python train.py --d_model=192 --moe_layers=[0, 1, 2, 3, 4, 5, 6, 7, 8, 9, 10] --norm_eps=1e-05 --tie_embeddings=false --batch_tokens=65536
Below are experts of layer 2 (counted from 0) of a mixture-of-experts language model. Rows are named gate (a neuron's input weights, with its number), up (a neuron's input weights, with its number), down (a neuron's output weights, with its number) and show model dimensions 0-191. Each number is 128 + 24 x the weight over its row's rms, rounded and kept within 0 to 255.
Before each expert's rows: a language model's description of what the expert responds to. This comes from a sample of Wikipedia text that the model never trained on.

# expert 7
Surnames after first names. Surnames or their first pieces right after a given name in lists and prose, such as Lawrence, Maclean, Lewis, Moulton.
gate3 [147 107 134 133 171 139 107 144 107 140 116 110 157 127 134 138 146 167 141 154 133 121 162 126  94 118 155 117 108 167 128 111 130 115 131  55 137 115 186 167 153 153 133 138 155 109 127 119 158 149  78 146 137 118 133 114 126 152  98 134 129 122 131 113 131  77 179 128 135 109  65 152 136 131 121  97 128 154 124 102  94 122 115 152 102 100 142 105 114 126  90  94 107 153 117 130 135 175 155  97 129 144  83 114 129 154 136  88 152  78 114 127 142 127 128 152 142 133 124 159 150 144 130 155 107 127 131 160 144  84 120 151 130 149 151 111 103 155 137 131  91 162 113 147 151 118 125 143 114 126 130 162 135 133 148 102 148 109  51 159 140 129 125 128  92 106 127  98 112 150 160  80 121 165 112 154 118 111 137 103 162 194 165 113 156 136 140 114 124 131 113 156]
up3 [108 138 177 104 113 127 156 110 171 135 136 118 115 142 139 122 125 112 120 136 158 112  89 146 119 171  96 133 129 173 125 141 146 121 133 162  98 130 105 132 103 114 159 157  96 140 183 165 145  97 141 132 112 159 139 126 139 164 137 103 105 139 158 115 130 122  91 117 125 121 146 121 140  99 100 112 153  79 132 154 134 119 127  85 100 100  90 117  96  98 155 186 103 185 145 153 143  75 163 154 118 150 177 146 142 116 116 145 117 132 152 145 152 152 168  83  77 179 152  97 155 103 116 157 135 159 111 137 118 126  92 126  90 144 108  94 154 130 114 103 154 116 115 122 138 135 147 151  93 131 155 134 109 130  84  94 105 156 156 124 140 118 110 152 134 143 130 148 163 110 112 154 135 107 122 148  98 133 131 114 155  87 165 105 136 150 105 128 113 127 145 124]
down3 [109 148 130 137 160 146 122 113 153 124 150 113 110 146 138 143  88 129 120 144 140 133 123 129 124  85 147 152 158 158 135 139 111 145 131 161 117  99 169  98 100 131  76 147 161 165 114 117 130 151 121 155 114 121  46 141  89 127 141 109 135 111 121  95 150 115 133 120 138 138 125 132 136 145 168 140 136  77 113 110 127 130 144 144 124 131 103 143 117 114 155 181 110 159 112 131 101 145 173 117 153 155 184 152  99 118  88 120 129 108 121 112 120 128 152 142  93 128 114 146 134 129 126  90 161 130 133 129  96 182  91 116 148 135 162 124 118  91  93  81  90 145 111 140  78  95 147 165 134 151 133 136 134 139 148 196 104 137  91 113 126 157 106 107 173 138 144  98 124 100 136 145 119 146  92 104 155  72 116 118 133 141 115 124 115 113 121 151  96  97 152  94]

# expert 13
Prepositions, articles, Indic bytes. Function words like in, the, at, of after prepositions or articles, date numbers like 22, and byte pieces of Tamil or Bengali script.
gate0 [142 124 127 139 126 161  88 126  97 163  88 126 117 122 116 121 137 132 136 113 121 138 124 122 108 154 116 132 107 150 155  63 124 120 130  91  96 126 135 121 147 103 148 145 111 102 115 138 128 158 120 155 118 151 164 185 116 122 108 153 122 108 137 125 150 116 149 131 114 123 125 104 132 127 116  91 145 172 153 159  79 127 115 118  73 103 145 195 131  80 126 131 132  88 122 164 145 167 192 119 142 129 174 132 118 154 105 160 151 135 126 137 152 121 100 164 120 170 146 157 138 121 105  95 111 140 164 129 134 104  95 136 131 112 114  98 107 139 114  91 100 108  93 142 151 130 158  91 147 110 113 130 131 122 126 138 108 111 136 143 100 137 120  88 129 151 122  52 135  94 141  78 139 141  97 106 167 101  97  88 120 158 143  69 145 138 136 133 111 117 122 126]
up0 [181 155 103 105 109 160 147  89 134 111 122 188 186 122 131 141 164 124 123 113  96 132 113 121 119 100 106 102 159 136 165 118 106 112 147  97 130 130  79  84 104 151 138 169 117 122 133 141 108 155 170 126 108 127 114 158 109 160 123 125 163 124 106 144 119 116 109 138 114 179 141 115 114 140 123 149 146 107 133 133  82  96 117  98 133 110 134  93 137 134 121 115 101 102 151 142 135  95 156 122  96 146 140 114 139 135 132 103 126 114  99 134  93 179 148 137 125 133 181 143 105 109 155 150 110 105  99 134 106 159 142 155 139 111 134 137 118  75 146 110 131 126 117 165 118  70 136 109 141 144 128 102 102 140 176 135 114 121 123 118 157 111 115 193 158 103 167 108  98 112 124 163 148 111 153 136 153 149 119 133 108 122  89 118 118  73 108 145 134  79 103 153]
down0 [130 121 149 136 108 134 112 174 145  92 163 103  97 114 125 135 111 101 150 138 111 139 136 157 157 115 133 136 125  97 117 101 108 128 139 133 144 121 136  94 128 117 118 187 128 146 105 136 139 136 165  99 144 108 120 135 109 141 112  93 137 146 101 100 136 173 129 150 126 149 160  99 128 112 119 100 133 115 111 133 111 130 161 161 178 117 160 142 110 130 114 139 188  93 131 162 100  95 128  85 117 100  89 137 177 159 152 131 123 147 111 160 113 149 120 158 133 137 121 177 119 103 109 129 117  98 169 113 152 113 106 124 105 151 131  96  77 162 103 160  91 180 134  92 170 125 199 141 137 118 106 152 107 114 141 111 140 114 108  96 155 116 111  87 153 104  89 144 113 163 124 135 109 107 145 119  93 123 118 145 141 157 177 144  93 138 136 106 130 112 131 175]

# expert 31
Verbs after sentence subjects. Main verbs and copulas after a subject noun phrase, such as is, was, has, consists, plus country codes in football squad tables.
gate1 [116 111 133 139 135 137  78 144 118 120 141 128  81 135 109 126 142  97 135 188 145 123 168  92 118 137 143 145 134 155 138 121 166  96 137 154 101 135 166 129 104 155 126 154 152 105 149 117 129 121 128 148 149 132 121 134 111 133 121 135 117  82 162 140 118 161 114  90 141 106 155 102 126 143 167 156 101  98 131 108  86 131 136 122 153 100 140 119 110 165 138 127 118 148  94  85 126 151 133 100 113 146 149 113 145 172 118 142 185 145 116 115 108 113 161 127 123 119 117 116 135 151 134 142  58 125  75 118 135 137 108 156 147 196 173 135  91 124 127 174 115 119 167 120 108 102 138 143 100 124 185 116 173 162 142 111 123 145 108 133 177 125 133 145 123 132 128 141  87  68 177 125 142 127 148 135 131 143 128 148 162 139 149 149 176 137 171 130 113 119 131 147]
up1 [135 104 124 111 111 149 150 122 123 116 111 132 122 168 186 119 109 128  93 132 112 130 112 150 122 139 144 150 156 105 129 184  95  86 163 127 119 128  95 123 167  69 122 131 166 106 152 131 108 156 152  94 103 149 108 132 120 131 121 121 137 143 121 116 121 100 135 141 155 141 116 118  96 150 118  94 166 111  91 151 131  99 100  86 129 128 118 125 116 113 149 144 143 152 134 154 137 109  88 129 154 109 104 105 108  58 144 131  86 138 136 122  94 151 131 146  88 134 153 177 115 102 132 109 130  92 142 137  81 133 122 116  96  89 119 141 196 100 132 144  97 143 121 138 144 162 125 132 139 147  81 175  84 131  96 105 106 119 160 120 112  75 112  71 147 151 122 139 131 157 105 137 137 119 117 135 145 110 105 102 119 109 111 106 107  99 101 139 113 117 133  80]
down1 [105 113 156 138 130 120  82 106  74 140 109 129 134 143 134 147 124 125 178 111 138 100 152 111 144  85 194 132 103  67 129 116 146 133 103 136 144 154 111 119 146 173 127 122 152 138 102 119 133  95 127 119 169 127 123 147 127 167  81  72 109 118 126 143 114 174 100 151 129 101 127 117  94 136 102 122 143 107 131 176 118 154  87 141 131 113 121 145 118 147 145 121 161 117  95 115 171 152 136 122 134 116 118 147 111 116 123 125 145 126 132  93 114 129 103 122 117 109 129 124  87 190 135 144 134 102 158 107 157 125 102 156 146 137  98 139 194 132 160 147 112 134 142 120 126  76 180 105 123 124 109 112 144 121 122 132  68 101 144 148 132  98 153 102 102 139 120 115  97 121 181 134 109 154  90 126 145 147 146 166 118 102 107 113 146 118 159 113 149 111 104 162]

# expert 22
Title and heading closers. Tokens ending names, titles and headings, such as closing quotes or parentheses, === marks, years like (2015), and Baseball after Major League.
gate1 [148 108 124 131 100 152 103 180 104 164 123 130 137  72  95 151 131 107  58 136 104 126 132 122  94 138 139 126  88 115 105 124 139 114  92 113 129 131 160 174 115 151  96 146 172 136 108  96 125 130 166 121 174 117 146 130 152  73 183 141 151  95 145 136 159 154 152 118 154 119 125 148 131 128 130 144 118 125 164 119 133 146 145 112 127 122 107 135 106 133 129  87 140 167 118 162 114 164 173 126 100 124 139 137 113 138 104  84 190 129 112 147 104 138 183 131 137 135 161 101 162 137 134 164 125 162 148 125 124 125 109 116 106  96 151 124 114 118 113 173 130 103 129 105 124 159 155 165 128 163 161 166 165 165 112 129 110 128 135 100 131 145 153  96 161 145 141 124 127 121 162 105  86 138 128 157 123  96 134 116 143 157 127 116 113 125 131 171  87 140 117 114]
up1 [141 113 115 133  96 171 124 115 116 152  95 129 143 114 149 133 116 128 103 114 104 124 101 175 147 170 168 104 117 139 115 138 113  94 168 149 120 149  85 135 131  89 114 145 124 118 115 167 111  94 104 103 105 127 109 119 132 128 119 159 178 138 125 146 134 126 118 152 151 130 149 136 134 158 112 143 142  99 120 125 120 102 132 141 151 127 108 161 146 125 146 131 176 125 142 124 136 107 139 209 146  93 128 167 105 124 127 154  87 110  79 161 150 145 148 132 140 135 141 160 143 110 105 136 117  99 136 145 127 122 183 151 106 101  90 125 150 135 128 134 118 135  61 161 148 163 158 108 146 123  84 166 101 137 102  86 111 161 139 119 119  96 119 101 165 140 129 119 127 112 104 126 103  82 142 109 157  91 115 119  95 126  81 141 135 100 105 163 110 187 101 111]
down1 [ 85 153 128 135  75 123 138 125 143  93 116 160 121 164 129 113 127 111 176 105 162 146 144 114 135  97 187 150 124 118  97 103 113 147 169 125 108 120 100 101 150 126 116 148 133 162  88 162 133 142 119 106 163 129 113 149 128 138 140  87 165 137 152 128 118 111 111 131 124 150 146 108 132 164  72 141  84 164 104 132 143 149 138  93 102 111 151 121 125 146 151 121 118 106 133  85 112 129 108 102 146 118 144 156  95 120 115 101 164 139 125 116 106 105 143 128 137 152 141 185 146 116 120  97 100 110 130 107 136  62 164 113 129 153 114 148 150 124  94  87  97 166  93 145 139  86 100  91 178 145  71 126 154  99 133 170  87 126 127 138 131 146 171 145 121 131 140 143 117 141 147 113 136 125 109 103 112 115 155 159 130 146 112 115 146 147 127 148 157 100 101 101]

# expert 12
Table, heading, results punctuation. Punctuation, line breaks and decimals in sports results, headings, climate tables and infoboxes, such as the apostrophe in Women's, colons, and 22.1.
gate1 [172 112 125 157 135 145 148 160 129 142 152 121  94 103  96 148 110  80 119 153  66 128 164 163 118 131 129 156 139 108 159 137 153  99 148 106 132 127 141 128 134 193 133  91  81 126 103  93 112 125 169 115 126 106 115 119 135  76  99  93 148 140 139 102 132 179 100  94 167 121 170 113 133 146 158 141  84 122 139 147 129 149 150 102 102 130 113 150 121 140 120 143 143 155 140 112 132 138 148 112 127 124  96 105 101 142 101 155 168 131 116  87 143 172 175  99 128 135 175 108 128 142 111 139 126 131 102 153 133 122  77 130 121 165 131 149 106 109  89 160 128 128 159 132 127 118 161 146 134 131 176 145 164 133 122 118 134 129 105 155 166 123 115 115 130 144 123 115  98 113 121 150 137 130 125 154 112 125 103 116 154 145 187 158 124 165 153 178  93 124 157 127]
up1 [122 133 138  68 110 135 148 108 124 109 104 145 144 167 132 126 106 128 136 153 128 139  76 143 132 175 164 113 135 163  82 119 123 115 149 151 130 121 114  79 115  59 131 137 156  74 157 126 109 123 122 106 124 155 120 115 116 139 133 150 165 158  91 141 114  94 125 145 156 138 121 103  82 169 134 151 181 115 133  98 130 110 117 113 155 172 126 171 150 113 115 122 129  92  95 129  99  96  94 131 131 109 127 123 104 117 144 113  99 113 147 155 137 142 149 170 130 146 126 132 118  98  99  85 114  90 154 142  81 107 118 106 144 118  81 107 158  69 105 114 151 141 142 142 135 120 163 124 151 137 103 128  91 140 100 100 110 125 130 105 120 123 138 116 166 114 123 110 148 131 136 115 156 106 158 138 144 119 123 147 105 133  86  77 111 102 142  99  91 166 140  98]
down1 [ 73 155 151 130  98 118 160 108 149  73  83 151 161 160 141  99 155 157 174 160 164 107 127 110 104 113 154 100 124 156 123 116 129 132 117  99 152 129 132 114 140 131 138 105 148 110 143 122 124 176 127 125 120 104 133 167 130 147 135 110 132  81 176 104 129 133 144 110 118 132 115 129 167 131 119 133 143 105  98 124 137 129 113 157 151 132 157 155 130 123 144  97 129 137 109 122 133 121 101 135 133 131 166 130  99  86 149 109 135 136 139 122 161 108  96 160  95 135 138 148 135 141 113 101 126 119  68 130 169 117 123 114 131 182 113 177 128 105 154 143  90 105 169 101 127 110 157 129 184 105  87 115 116 127 178 132  62  86 151 118 108 120 132  99  92 113 116 131 160 147 149 116 137 120 134 122 153 115 141 150 127 162 104 103 132 101 140 112 170 114 183 156]

# expert 43
Sentence-initial words. The first word of a new sentence or paragraph, such as The, In, However, As, Despite, On, and paragraph line breaks.
gate5 [144  91  97 136 137 163 116 163 125 164 127  90 146 142 139 142 136 132  91 105 137 135 173 101 120 105 112 123 102 172  97 110 133 134  88 171 118 134 181 112 173 172 134 139 162 124 142 116 108 148  87 130 131 132 151 140 141 126 120 130 156  85 204 148 124 127 133 112 148 132 171 117  86 121 128 157 101 150 122 146 159 144 140 144 123 126 153 122 135 124 159 139 153  94 108 114 165 136 157 152 140 127 128 106 115 136 142 103 153 167 136 152 142 148 141 141 144 157 149 151 152 159 115 105  94 109 116 120  82 154 155 140 166 147 153 150 122 177 167 127 142 148 160  95 124 138 142 113 133 196 187 104 133 130 177 111  89 136 104 118 104 143 140 116 134 126 137 118 114 128 153 129 168 126 147 134 102 171 104 146 150 122 106  98 113 117 127  85 112 156 120 125]
up5 [ 90 132 163 147 123 127 143  99 104  84 166 116 139  87 120 153 143 110 142  99 115 114  66 125 138  94 104 110 144 102 148 117 100  94 109  93 166 150 106 120 105  94  99 122 124 135 103 121 165 111 124 147 151 132  99 148 122 127 104 104  88 156  64  86 134 112  92 141 122 128 112 125 175 145 157 117 132 141 148 124 134 124  91  94  99 125 100 139 107 138 132 144 122 152  97 151 120 139 108 133 102  93  99 145 156 103 161 135 114 108 140 127 137 135 103 141  80 115 128 155 126 149 151  93 145 156 127  93 154 111  95 127 100 113 144 121 130  87 110 159 124  84  80 129 135 110 127 120 134 118 120 122 154 129  75  86 163 123 127 137 102 111 148 155 135 121  97 156 126 114 153 125  94 165 114 130 132 121 154 118  98 118 177 164 117 119  80 190 161 105 137 118]
down5 [114 140 152 149 137 118 142 180 113 126 143 123 120 125 114  89 139 134 151 125 124 156 123 118 161 141  74 151 114 121 143 116 113 115 140 138 166 116  89 128 119  61 142 110 119 134 128 112 125 141 144  80 177  99  95 195 118 129  95 105  98  70 127 161  84 126 118 117 122 149 145  99  93 132 155  86 104 163 124 126 146 107 119 120 104 159  86 129 121 133 139 153 136 137 111 182 149 137 109 117 129  96 143 144 134 108 149 139 111 124  98 146 160 113 151 148 114  85 107 122  99 174  97 145  86 116 142 119 142 109 132  80 125 170 139 159 123  89  88 150 142 149 155 128 130 164 181  86 124 109 121 110 134 122 130 120 169 111 136 134  97 111 148 106 147  90 109 111  97 150 125 110 141 129 118 156 144 144 122 127 177 106 141 107 139 106  72 125 133 143 125 114]

# expert 38
Name punctuation and particles. Commas, periods and particles inside names and places, such as de, von, ibn, et al., initials like J., plus non-Latin script bytes.
gate1 [158 106 101 127 135 144 107 150 106 109 160 153 138 146 143 131 140 127 110 207  94 102 133 109 126 130 129 149 152 150 163 142 126 122 126 120 127 122 159 148  85 153 142  89 159 161 122 150 101 139 152 123 117 118 107 133 127 124 145  96 115  82 164 190  99 167 120 141 186 142 137  90 138 146 157 168  82 133 125 157 125 123 113 127 152 110  99 110 106 115  93 121  94 141 127  92  95 170 126 139 124 146 104 124 103 144 133 120 168 118  87  89 119 129 126 108 120 128 127 145 122 158 139 124 103 133  96 138 131 112  59 135 137 151 166 138 103  76 121 162 175 123 161 120 122 126 188 150  77 128 146 113 174 105 135 165 102 114 107 101 126 151 164 150 115 138 126 137 120  92 139 119 125 154 141 163 123 118 104 131 137 150 109 166 121 147 113 114 137 122 140 128]
up1 [103 135 135  95  97 124 139 122 143 141  93 131  98 135 102 131 133 145 126  70 157 124  83 149 145 158 136 123 101 136 133 139 135 102 154 115 114  91 115 123 159 108 117 166 121  80 152  93 107 118 158 117 169 187 104 140 117 134 115 149 142 136  97 102 125 143 137 129 127 117 150 145 113 155 113 122 166 115 132 122  95 137 139 119  96 113 129 141 142 155 132 142 161 118 118 155 149  79 119 134 130 101 151 138 142 105 124 156  92 119 133 202 159 142 186 152 128 134 143  99 134  99  93 137 118 145 168 131 110 164 160 129  89 118  99 124 154 122 107 127  90 140 146 141  96 128 138 117 172 117 107 159 103 172  93 103 139 174 143 148 141 113 119 129 159 128 101 124 143 169 121 121 124  88 119 102 207  98 146 122 107 122 126  82 137 109 132 134 143 170 108  88]
down1 [115 134 154 149 106 150  99 108 140 136  83 139  78 137 135 124 144 114 176 137 147 123 132 100 111 103 139 101 101 113 104 131 155 110 130 149 133 125 137  94 115 155 125 141  88 102 138 137 126 169 117 107 178 125  90 139 145  78 107  94 120  96 152  88  94 103 145 151  87 129 124 171  96 155 129 115 122 115 130 164 119 148 105 140 193 130 146 170 114 106 151  98 154 137  75 107 139 159 135 132 141 150 118 110 116 124 137 127 167 168 114 100 104 116 123 111  72 110 150 151 148 161 138 150 154  94 136 132 150 149 110 115 127 138 142 149 153  89 156 155  98 173 144 111 175 109 142  84 169 161 146 135 168 112 117 110 111 108 150 131 122 144 127 138  98 135 171 119 109 116 160 119 111 143 136 132 112 110 137 118 154  70  99 113 162 115 136  99 148 145 147 115]

# expert 52
Commas and conjunctions. Commas and and or but joining coordinated items or clauses in prose, plus line breaks after headings and word pieces opening capitalized words.
gate6 [121  95 113 123 156 158 134 127 100  93 138 122 137 153 125 134 111 114 119 123 117 155  82 111  95 137  98 132 124 121 103 146 104 130 133 139 102 151 115 120 138 110 133 125 120 124 107 132 153 135  91 139 139 125 156 126  98 123  92 144 129 122 140 172 139 134 140 125 162  83 130 103 103 122 184 186 130 141 110 116 105 160 114 166 148  99 173 128 135 126 149 149 135 142 117  58 105 144 139 103 137 111 138 124  97 136 114 116 139 153 125  67  97 133 102 100 151 129 107 155 128 136 132  88  81 140  88 124 115 140  87  89 136  81 150 152 152  85 136 141 154 120 102 126 145 122 106 177 129  92 133 125 104 118 152 148 119 197 129 118 161 149 132 146 142 147 136 113  77  93 129 126 134 168  73 106 139  70 141 134 150 111 149 108 104 101 134 116 123 122 191 129]
up6 [140 145 163 141 103 120 110 119 123 152 136 106  74 137 135  86 125 157 137  99 143 116 126 111 115  89 119 171 127 127 163 132 127 149 157 120 128 133 187 106  99 121 130  97 132 146 137 124  87 117 150  83 107 110 102 147 177 133 127 117 147 129 130 114 124 150 145 136 129 141  94 136 106 112  75  78 101 147 132 109 135 128 156  92 120 151  97 102 113 160 120 132 143 101 139 170 137 111 131 134 120 144 176 121 118 122 144 108 120 122 104  92 153 157 153 182 130 154 136 107  92 142 122 139 147 144 131 103 157 128 112 172 125 144 140 149 131 145 119 113 121 106 173 140 109 100 146  91 111 142 140 132 155 175 115 101 136  64 130 119 124 116 163 117 139  88 152 135 157 174  90 136 126 130 119 156 162 161 121 109 141 137 100 177 190  98 156 145 167 135  77 153]
down6 [145 102 127 153 142 127 106 111 118 124 107 133 141 107 128  88 144 112 127 110 103 148 136  67 100 111 124 140 130 118 102 122 148 117 114  86 123 151  84  78 138 156 111 119 160 172 148 125 107 100 133 169 137  95 113 105 137 127 149 121 122 113 116 119 124 105 120 144 186  95 127 144  97 114  74 125 124 123 115 110  89 143 109  90 135 120 133 113 127 104 148 157 152 151 163 142 164 130 111 106 141 200 158  82  98 117 158 142 132  70  82 160 140 127 114 110 135  94 126 145 128 131  96 164 128  97 103  99 155 128 151 142 117 123 152 158  88 100 117 125 138 143 128 102 129 147 135 122 129 148 120 126 174 150  91 152 134 159 140 112 104 113 115 111 171 126 158 122 143 119 135 138 158 118 159 159 132 160 142 175 116 112 142  93 157 136 192 154 142 179 106 141]

# expert 2
Dates and time prepositions. Month names, years with commas, and words opening time phrases, such as from, In, By, died, the, often after and.
gate4 [105 126 149 171 141 154 122 123 147  98 156 107  98 105 120 120 126 100  88 105 135 117 152 125 163 129 123 140 132 130 121 138 152 106 124 125 129  92 203 156 102 165 149 149 107 136 111 135 158 115 143 162  98 161 137 146 161 109 153  42 136 155 138 123 132 126  76  77 139 111 138 164 150 136  99 142 124 190 125 119  92 157 133 133  96 156 124 170 132 124 104 137 148 116 102 151 136 137 127 112 148 139 139 155 146 140 110 150 152 102 140 127 128  64 105  95 145 141 133 149 125 138 142 122  99 137  98 112 118 122 167 157 103 121 105 147 126 173 138 158 100 117 118  93 154 134 109 129 110 117 169 122 151 104 126 126 131  92 138  97 135 137 160 111 103 111 120 130 153  84 106 116 172 167 116 120 114  93 133  85 141 158 133 176  99 110 117 146 114 108  95 136]
up4 [105 127 153 140  94 109 147 116 118 121 139  89 147 186 128 137 125 149 113 132 111 152 146 144 164 103 136 131 141 130  86  95 114 131 110 178  70 163 124 161 117  84 113 153 102  98 135 182 130 131 145 126 192 166 118 126 150 147 135 142 140 148 135 112 160 133 124 110 137 172  87 101 143 152  90  98 155 144 148 149 149 118 113 116 145 171  93 119 173 109 109 148 147 156 123  92 126 101 119 147  97 157 101 158 112 111 104 146 113 122 145  60 113 103 110 121 122  90 139 139 126  85 109 117 148 149  93 149 103 160 128 137 144  75  75 129 132 141 146 106 145 130 127 116 110 138  97 146 119 135 115 126  96 151 113 135 127 134 146 111 115 118 112 143 114 101 138 146 148 107 102 154 134 181 123  94 149  92 113 116 139 111 119 105 108 167 172 155 118 128 158 120]
down4 [ 76 109 146 153 107 148 129 139 116 149 114 149 121 106  85  86 144 133 141 114 119 120 122 133 134  83 147 127 144 107 118 147 130 100 145 104 128 106 147 115 171 102 106 107 103 180 124 133  82 129 143 136 102 121  80 171 110 118 150 143 120 119 108 134 126 133 139  83 162 117 128 128 104 125  87 135 120 165  96 162 158 135 198 161 113 101 116 158 131 152 143 121 156 145 148 116 135 150 149 122 108  89 125 127 129 171 131 133 112 153 131  79  97  90 123 142  95 144 100 117 121 129 101 137 105  71 108 110 108 133 152 164 148 107 147 147  98 153  84 161 151 118 122 146 131 108  87 159 124 102 132  97 130 102  97  85 117 119 114 172 118  74 139 135 109 117 159 178 119 149 133 149 168 130 116 165 135 152 135 159 111  95 131  77 143 114 127 148 119 146 118 134]